From a checkpoint of a small mixture-of-experts model trained on Wikipedia.
Size: 10 layers, width 96.
Experts: 32 SwiGLU neurons an expert, 8 picks a token, a sigmoid router, a shared expert of 64 neurons.
Training: a variant of Muon for the experts, 4423 steps.
Below are experts of layer 3 (counted from 0) of a mixture-of-experts language model. Rows are named router (the router's row for the expert), down (a neuron's output weights, with its number) and show model dimensions 0-47. Each number is 50 + 10 x the weight over its row's rms, rounded and kept within 0 to 99.
Before each expert's rows: a language model's description of what the expert responds to. This comes from a sample of Wikipedia text that the model never trained on.

# expert 51
What it handles: Byte pieces of Thai, Chinese, Greek, Cyrillic, IPA and other non-Latin text, mostly in tables of place names, plus spaced zeros.
router:60 45 48 47 35 57 46 52 32 52 64 48 44 45 49 48 38 69 66 56 61 38 59 37 48 37 36 42 64 47 57 41 69 46 53 56 47 47 48 56 58 47 49 74 43 65 43 54
down0:56 68 64 54 46 59 37 44 39 32 49 54 72 41 43 56 52 62 61 60 53 53 53 39 40 60 48 50 76 55 41 40 38 37 40 59 70 63 47 52 71 44 44 32 46 64 46 47
down1:46 46 59 61 60 79 64 57 43 67 47 51 50 49 55 58 60 49 42 56 74 44 56 48 50 72 38 67 58 48 48 58 50 46 56 41 54 56 60 55 35 51 50 36 47 49 46 59
down2:64 38 61 44 43 46 49 54 38 27 46 73 54 41 54 31 56 54 45 48 39 24 47 46 47 37 51 37 49 58 41 43 35 43 48 49 60 60 38 40 35 57 58 64 52 32 55 59
down3:41 60 57 62 49 48 56 55 29 66 34 58 58 69 51 62 51 44 49 67 75 52 23 48 52 63 55 55 44 33 62 32 49 59 53 39 54 48 53 46 51 43 61 50 42 54 48 50
down4:50 43 52 62 61 41 49 62 39 45 59 54 60 60 75 54 65 30 45 32 29 51 51 52 40 76 47 52 61 46 46 48 44 38 56 48 31 45 51 47 45 47 48 52 46 57 54 53
down5:24 44 51 44 43 50 56 48 57 50 47 60 44 47 39 65 60 53 72 39 51 69 47 55 40 54 47 38 54 69 49 46 56 35 51 44 59 46 59 56 48 45 52 56 38 47 46 45
down6:56 67 48 41 37 28 57 40 47 39 66 44 56 58 43 58 56 65 46 53 48 53 57 33 80 50 60 36 55 51 49 61 41 38 45 42 46 52 52 39 61 61 49 51 66 45 55 44
down7:62 55 52 50 35 60 37 76 59 52 56 63 66 57 41 54 41 35 44 61 71 51 43 57 55 54 58 81 52 46 41 39 48 48 55 52 54 47 84 38 42 55 68 59 44 42 39 47
down8:55 55 63 52 70 48 45 53 46 37 51 46 53 50 74 56 42 68 42 44 55 26 40 43 54 32 42 43 53 51 67 42 58 50 53 58 33 52 64 63 57 43 44 48 54 74 51 74
down9:65 53 58 51 39 31 59 49 27 41 56 55 48 45 47 69 56 63 33 45 36 52 44 51 49 45 63 39 53 60 36 56 55 42 39 44 35 60 63 51 42 38 38 36 59 45 44 48
down10:49 68 48 57 40 52 60 53 36 51 58 49 46 69 55 46 57 54 67 44 45 57 41 42 37 52 32 53 40 59 41 51 47 57 48 60 47 36 39 43 72 50 42 48 56 64 52 55
down11:47 43 42 71 46 47 24 40 38 53 73 63 23 41 43 48 65 60 60 49 46 61 61 46 64 52 50 51 65 72 51 44 59 54 74 64 56 45 42 54 43 53 41 41 51 50 54 50
down12:50 37 39 64 34 46 74 48 52 35 68 57 61 50 66 50 49 55 46 63 51 28 44 54 60 39 54 51 31 52 47 59 46 44 55 53 43 56 54 44 42 59 50 39 56 69 64 50
down13:54 60 49 26 52 39 49 42 47 61 56 39 39 75 51 30 50 45 54 29 39 34 58 59 42 35 41 51 57 50 44 58 53 51 37 50 37 57 42 43 45 45 42 54 70 50 62 40
down14:53 43 42 65 48 52 47 48 41 42 53 68 53 51 59 53 31 57 56 55 49 44 57 42 45 45 47 50 61 54 46 51 47 54 53 63 73 52 53 50 47 62 51 52 61 63 40 56
down15:54 50 31 36 57 40 53 48 65 43 49 47 49 47 51 55 37 36 54 45 37 77 40 62 55 49 48 53 67 55 49 45 60 73 44 53 40 66 52 36 61 70 62 71 37 54 66 52
down16:54 55 47 43 44 44 55 55 52 52 69 62 58 53 49 53 58 62 48 60 52 55 34 45 47 41 57 47 52 50 54 53 65 63 56 56 56 63 61 55 40 52 67 52 38 53 68 52
down17:63 48 36 39 63 43 51 56 41 47 56 39 46 81 47 51 55 42 58 37 41 47 55 46 48 65 68 56 42 62 46 48 49 39 56 48 28 53 48 42 32 61 35 55 46 40 63 59
down18:44 50 53 61 66 59 40 40 50 48 44 56 61 44 56 46 53 55 56 54 51 33 60 44 50 58 61 41 38 36 57 41 31 46 73 52 47 35 53 50 53 50 40 48 46 51 58 55
down19:43 69 45 45 47 56 43 44 58 73 50 39 36 56 33 31 55 42 55 43 37 45 60 48 55 54 51 69 55 43 51 74 55 45 50 44 40 40 48 61 53 50 45 52 51 49 53 59
down20:54 44 68 55 39 43 54 44 45 50 52 46 42 38 68 72 58 34 43 62 48 50 49 66 51 43 57 42 63 47 49 39 42 29 35 53 39 34 56 56 40 44 42 42 45 56 58 59

# expert 62
What it handles: Pieces el, al, ol inside names like Fid-el, Th-ail-and, Malay-al-am, plus New, great, good, successful and Ass- starts.
router:49 45 40 58 36 55 33 61 41 61 46 46 43 56 39 33 38 54 65 45 48 50 49 53 45 52 45 24 43 42 38 29 55 30 48 52 37 39 44 57 51 56 40 56 38 55 50 59
down0:46 58 55 67 41 46 60 48 43 51 43 49 42 51 45 76 52 63 49 41 45 51 44 48 56 42 59 54 55 60 58 66 41 44 39 46 34 31 67 61 40 50 36 47 35 51 46 64
down1:45 75 52 66 42 49 50 34 54 50 43 48 39 43 48 50 46 38 52 49 40 55 59 44 48 52 45 49 46 52 47 68 41 40 43 51 60 74 72 64 59 46 50 52 40 68 52 43
down2:34 42 70 55 58 46 48 56 39 36 69 57 33 45 44 55 60 56 55 68 40 43 56 48 28 55 52 46 42 49 68 49 66 48 54 49 44 39 37 45 50 33 45 50 66 52 56 47
down3:56 73 63 51 51 67 55 54 50 53 50 49 42 48 57 48 50 37 52 44 67 57 45 53 50 45 31 54 44 70 46 36 46 41 59 48 45 67 54 50 48 43 58 48 58 38 39 66
down4:57 58 42 48 47 45 51 49 50 37 55 40 36 67 56 66 55 51 35 48 40 40 35 47 36 44 33 42 42 67 46 39 43 37 38 30 34 39 51 61 57 58 47 41 63 37 53 62
down5:53 46 38 48 44 47 54 50 57 53 57 50 53 52 55 54 59 32 53 52 47 62 45 49 47 33 67 43 54 50 46 44 38 42 45 54 51 82 50 56 35 64 45 49 27 36 47 54
down6:25 51 67 24 49 44 59 44 53 37 36 44 38 58 64 58 62 60 35 27 46 41 57 29 56 47 61 62 60 42 39 44 47 52 65 56 51 68 56 48 42 53 42 44 58 67 48 46
down7:66 63 40 48 49 62 46 64 48 51 57 62 57 50 55 46 44 52 56 47 46 35 45 48 57 48 58 41 51 58 57 56 41 57 25 50 48 39 43 48 65 50 73 49 59 53 40 42
down8:53 53 59 37 50 52 47 50 42 49 57 54 52 57 52 46 36 49 51 42 58 57 48 59 60 44 65 47 56 58 40 49 40 56 33 61 27 45 31 68 40 65 54 72 62 56 61 44
down9:44 57 54 56 38 33 51 40 40 59 44 36 45 59 39 24 57 29 52 35 59 34 57 46 41 40 40 43 33 37 50 53 37 48 55 74 50 53 38 59 48 58 45 59 52 53 47 46
down10:57 56 52 47 44 45 58 64 60 53 49 50 53 52 37 59 54 33 40 47 54 47 62 62 47 53 53 42 67 53 72 53 60 47 38 36 52 45 54 28 64 60 42 61 60 51 59 37
down11:45 45 44 52 64 35 53 66 38 38 53 50 34 54 55 43 31 37 45 53 44 57 42 38 36 57 53 64 62 69 51 41 53 77 57 50 48 46 40 59 40 51 59 43 28 41 47 52
down12:47 52 65 67 61 54 70 27 47 49 49 37 51 47 48 33 59 52 54 55 44 26 61 60 47 56 54 54 52 44 39 39 35 55 62 55 42 43 62 53 53 58 38 66 50 46 51 47
down13:72 39 44 39 50 46 53 39 68 62 53 42 67 52 50 33 47 37 49 22 44 51 40 63 60 66 52 55 46 54 55 51 69 56 58 42 62 41 46 32 41 64 57 62 50 48 48 41
down14:60 40 67 40 40 44 56 61 59 54 45 32 56 35 44 33 49 47 67 48 47 42 54 68 48 40 47 32 39 49 31 64 49 57 58 64 35 50 46 47 47 62 57 47 51 55 59 35
down15:35 58 52 36 40 54 59 22 42 47 61 59 45 57 60 51 54 61 52 58 45 45 40 65 65 51 55 27 61 46 53 45 49 45 48 52 60 55 61 42 55 53 70 29 56 58 35 47
down16:51 62 42 49 30 44 52 58 53 62 55 40 36 47 34 49 37 51 44 50 39 64 61 54 32 63 49 45 64 40 45 45 64 78 39 45 53 33 38 42 63 48 59 66 39 61 41 42
down17:58 50 45 45 34 66 54 42 40 43 67 59 59 42 41 62 48 63 56 39 56 47 54 59 50 55 60 50 45 59 40 57 49 46 42 45 64 38 41 57 43 53 63 52 59 38 66 42
down18:50 60 62 59 48 56 24 58 43 60 59 63 53 40 61 65 47 52 45 60 41 33 52 40 43 34 45 34 42 43 68 53 70 34 62 55 39 53 62 52 38 33 52 61 51 47 57 39
down19:56 49 52 59 38 55 62 55 46 65 39 32 31 41 44 50 37 42 46 56 32 41 42 45 38 52 39 67 38 47 42 67 66 54 62 66 25 51 64 45 54 31 56 47 50 53 46 57
down20:52 46 47 38 59 54 69 39 69 44 55 44 44 55 63 40 31 65 52 46 63 71 55 58 47 48 66 51 63 41 53 43 61 56 44 60 65 42 53 45 71 55 43 50 58 44 51 56

# expert 46
What it handles: Scattered inner pieces like n in Radchenko, Haren, Dawn, rew in grew, plus table digits and Thai characters.
router:69 59 32 40 45 41 42 60 35 56 41 45 59 49 60 56 38 64 62 43 53 57 51 59 37 53 48 44 40 45 57 46 58 32 59 66 55 38 33 62 62 53 54 61 47 52 57 46
down0:37 35 43 52 52 51 48 55 31 35 58 41 33 37 54 63 54 65 54 51 44 23 48 50 34 45 37 55 38 57 52 59 44 51 40 49 55 57 51 44 39 57 32 62 64 54 51 57
down1:42 49 57 61 60 50 66 45 50 53 61 47 62 41 66 59 58 44 52 55 34 39 34 45 47 46 37 50 61 46 49 57 46 50 50 59 65 53 64 69 43 46 39 47 53 50 67 57
down2:56 39 40 39 45 52 34 44 27 45 55 46 59 46 51 62 49 47 51 45 48 60 60 53 55 76 44 40 43 47 63 55 67 64 24 41 48 53 58 52 48 58 49 44 56 47 61 29
down3:68 38 30 61 52 51 30 54 37 43 39 71 52 26 50 53 45 40 58 46 52 46 56 53 41 41 48 39 50 33 63 58 54 56 39 45 50 66 44 51 46 64 49 69 57 40 68 27
down4:48 50 44 55 61 59 39 48 44 44 37 45 34 38 59 42 61 56 48 66 63 67 55 48 46 39 44 66 43 43 49 52 49 36 42 48 49 60 37 56 59 41 49 64 39 44 59 54
down5:65 51 50 42 49 59 39 39 49 49 58 52 42 37 35 51 46 53 56 49 57 67 53 42 46 49 53 59 53 46 54 46 59 34 46 53 46 72 41 44 59 68 45 51 67 59 58 51
down6:45 79 58 48 53 55 43 53 51 43 64 54 61 44 37 60 37 73 48 55 56 49 37 57 55 59 55 46 65 67 58 55 58 61 48 47 64 39 71 52 38 52 39 40 47 49 53 35
down7:28 54 57 38 36 38 31 60 60 59 38 49 39 60 59 64 57 59 56 49 36 58 52 50 67 51 52 57 39 38 43 49 53 56 59 39 65 41 50 56 58 75 47 48 51 55 43 58
down8:53 51 50 42 33 47 51 65 32 51 57 69 47 57 51 43 34 49 42 57 35 43 35 52 53 55 62 62 63 44 45 50 32 48 57 43 45 47 63 65 55 55 46 45 41 41 60 64
down9:51 49 44 49 31 54 46 50 65 39 40 53 48 50 34 46 64 35 63 60 48 58 45 72 55 46 66 71 50 41 51 36 57 45 57 58 66 68 32 57 44 46 60 44 33 55 45 39
down10:51 50 57 62 55 48 52 41 52 53 48 48 27 57 38 48 64 38 73 61 54 51 53 39 57 55 45 52 61 66 71 60 43 30 57 51 49 38 60 28 54 60 39 52 42 41 49 43
down11:33 36 38 62 45 46 34 75 45 53 51 48 59 44 66 44 37 49 68 48 46 70 30 57 57 43 59 28 42 40 29 42 64 50 56 41 51 61 53 64 55 57 57 56 45 43 62 49
down12:53 48 69 49 52 40 57 34 42 50 71 39 39 43 74 54 43 67 49 47 44 66 38 37 55 61 63 47 56 55 47 48 51 35 60 29 43 44 45 51 62 44 55 55 55 45 54 51
down13:36 65 40 49 51 55 41 43 63 54 36 66 33 60 41 38 42 64 33 59 50 39 53 39 63 29 56 69 54 60 53 54 50 64 47 49 48 26 35 50 54 58 49 38 39 43 46 51
down14:53 47 66 53 52 51 55 52 42 45 57 52 47 46 32 45 46 51 23 44 36 32 45 26 62 37 47 60 48 44 55 38 58 60 58 49 46 54 43 49 54 53 53 48 48 62 49 24
down15:82 44 56 37 54 55 53 52 58 54 69 56 39 53 61 59 50 62 47 48 47 35 51 54 40 43 67 36 67 62 49 57 55 49 51 44 45 52 49 52 28 53 35 64 47 49 56 38
down16:62 61 69 52 37 49 55 46 46 55 60 47 43 64 48 60 54 37 44 31 24 54 36 46 60 38 57 37 64 63 40 56 52 30 47 33 43 56 50 51 40 36 64 47 48 53 65 49
down17:36 57 46 60 42 43 49 52 40 54 49 62 54 32 58 33 53 40 55 61 36 48 37 54 50 58 56 47 39 36 48 39 50 51 65 44 53 36 52 54 64 59 59 53 56 57 47 46
down18:49 58 23 48 33 57 44 52 47 38 59 49 44 58 68 53 64 42 34 54 35 60 62 60 51 68 51 40 38 43 54 53 35 24 35 53 59 46 52 62 53 47 42 54 43 55 49 50
down19:35 66 49 47 43 56 49 34 41 52 48 59 54 49 52 35 46 42 71 43 49 45 36 61 66 49 46 60 39 46 62 41 40 34 39 52 48 59 54 53 55 63 55 50 51 37 41 39
down20:58 52 49 41 46 69 47 44 66 73 30 50 46 47 49 36 64 64 42 46 49 54 52 56 50 54 48 60 47 49 38 46 57 50 41 43 47 45 80 54 53 58 80 47 37 58 34 62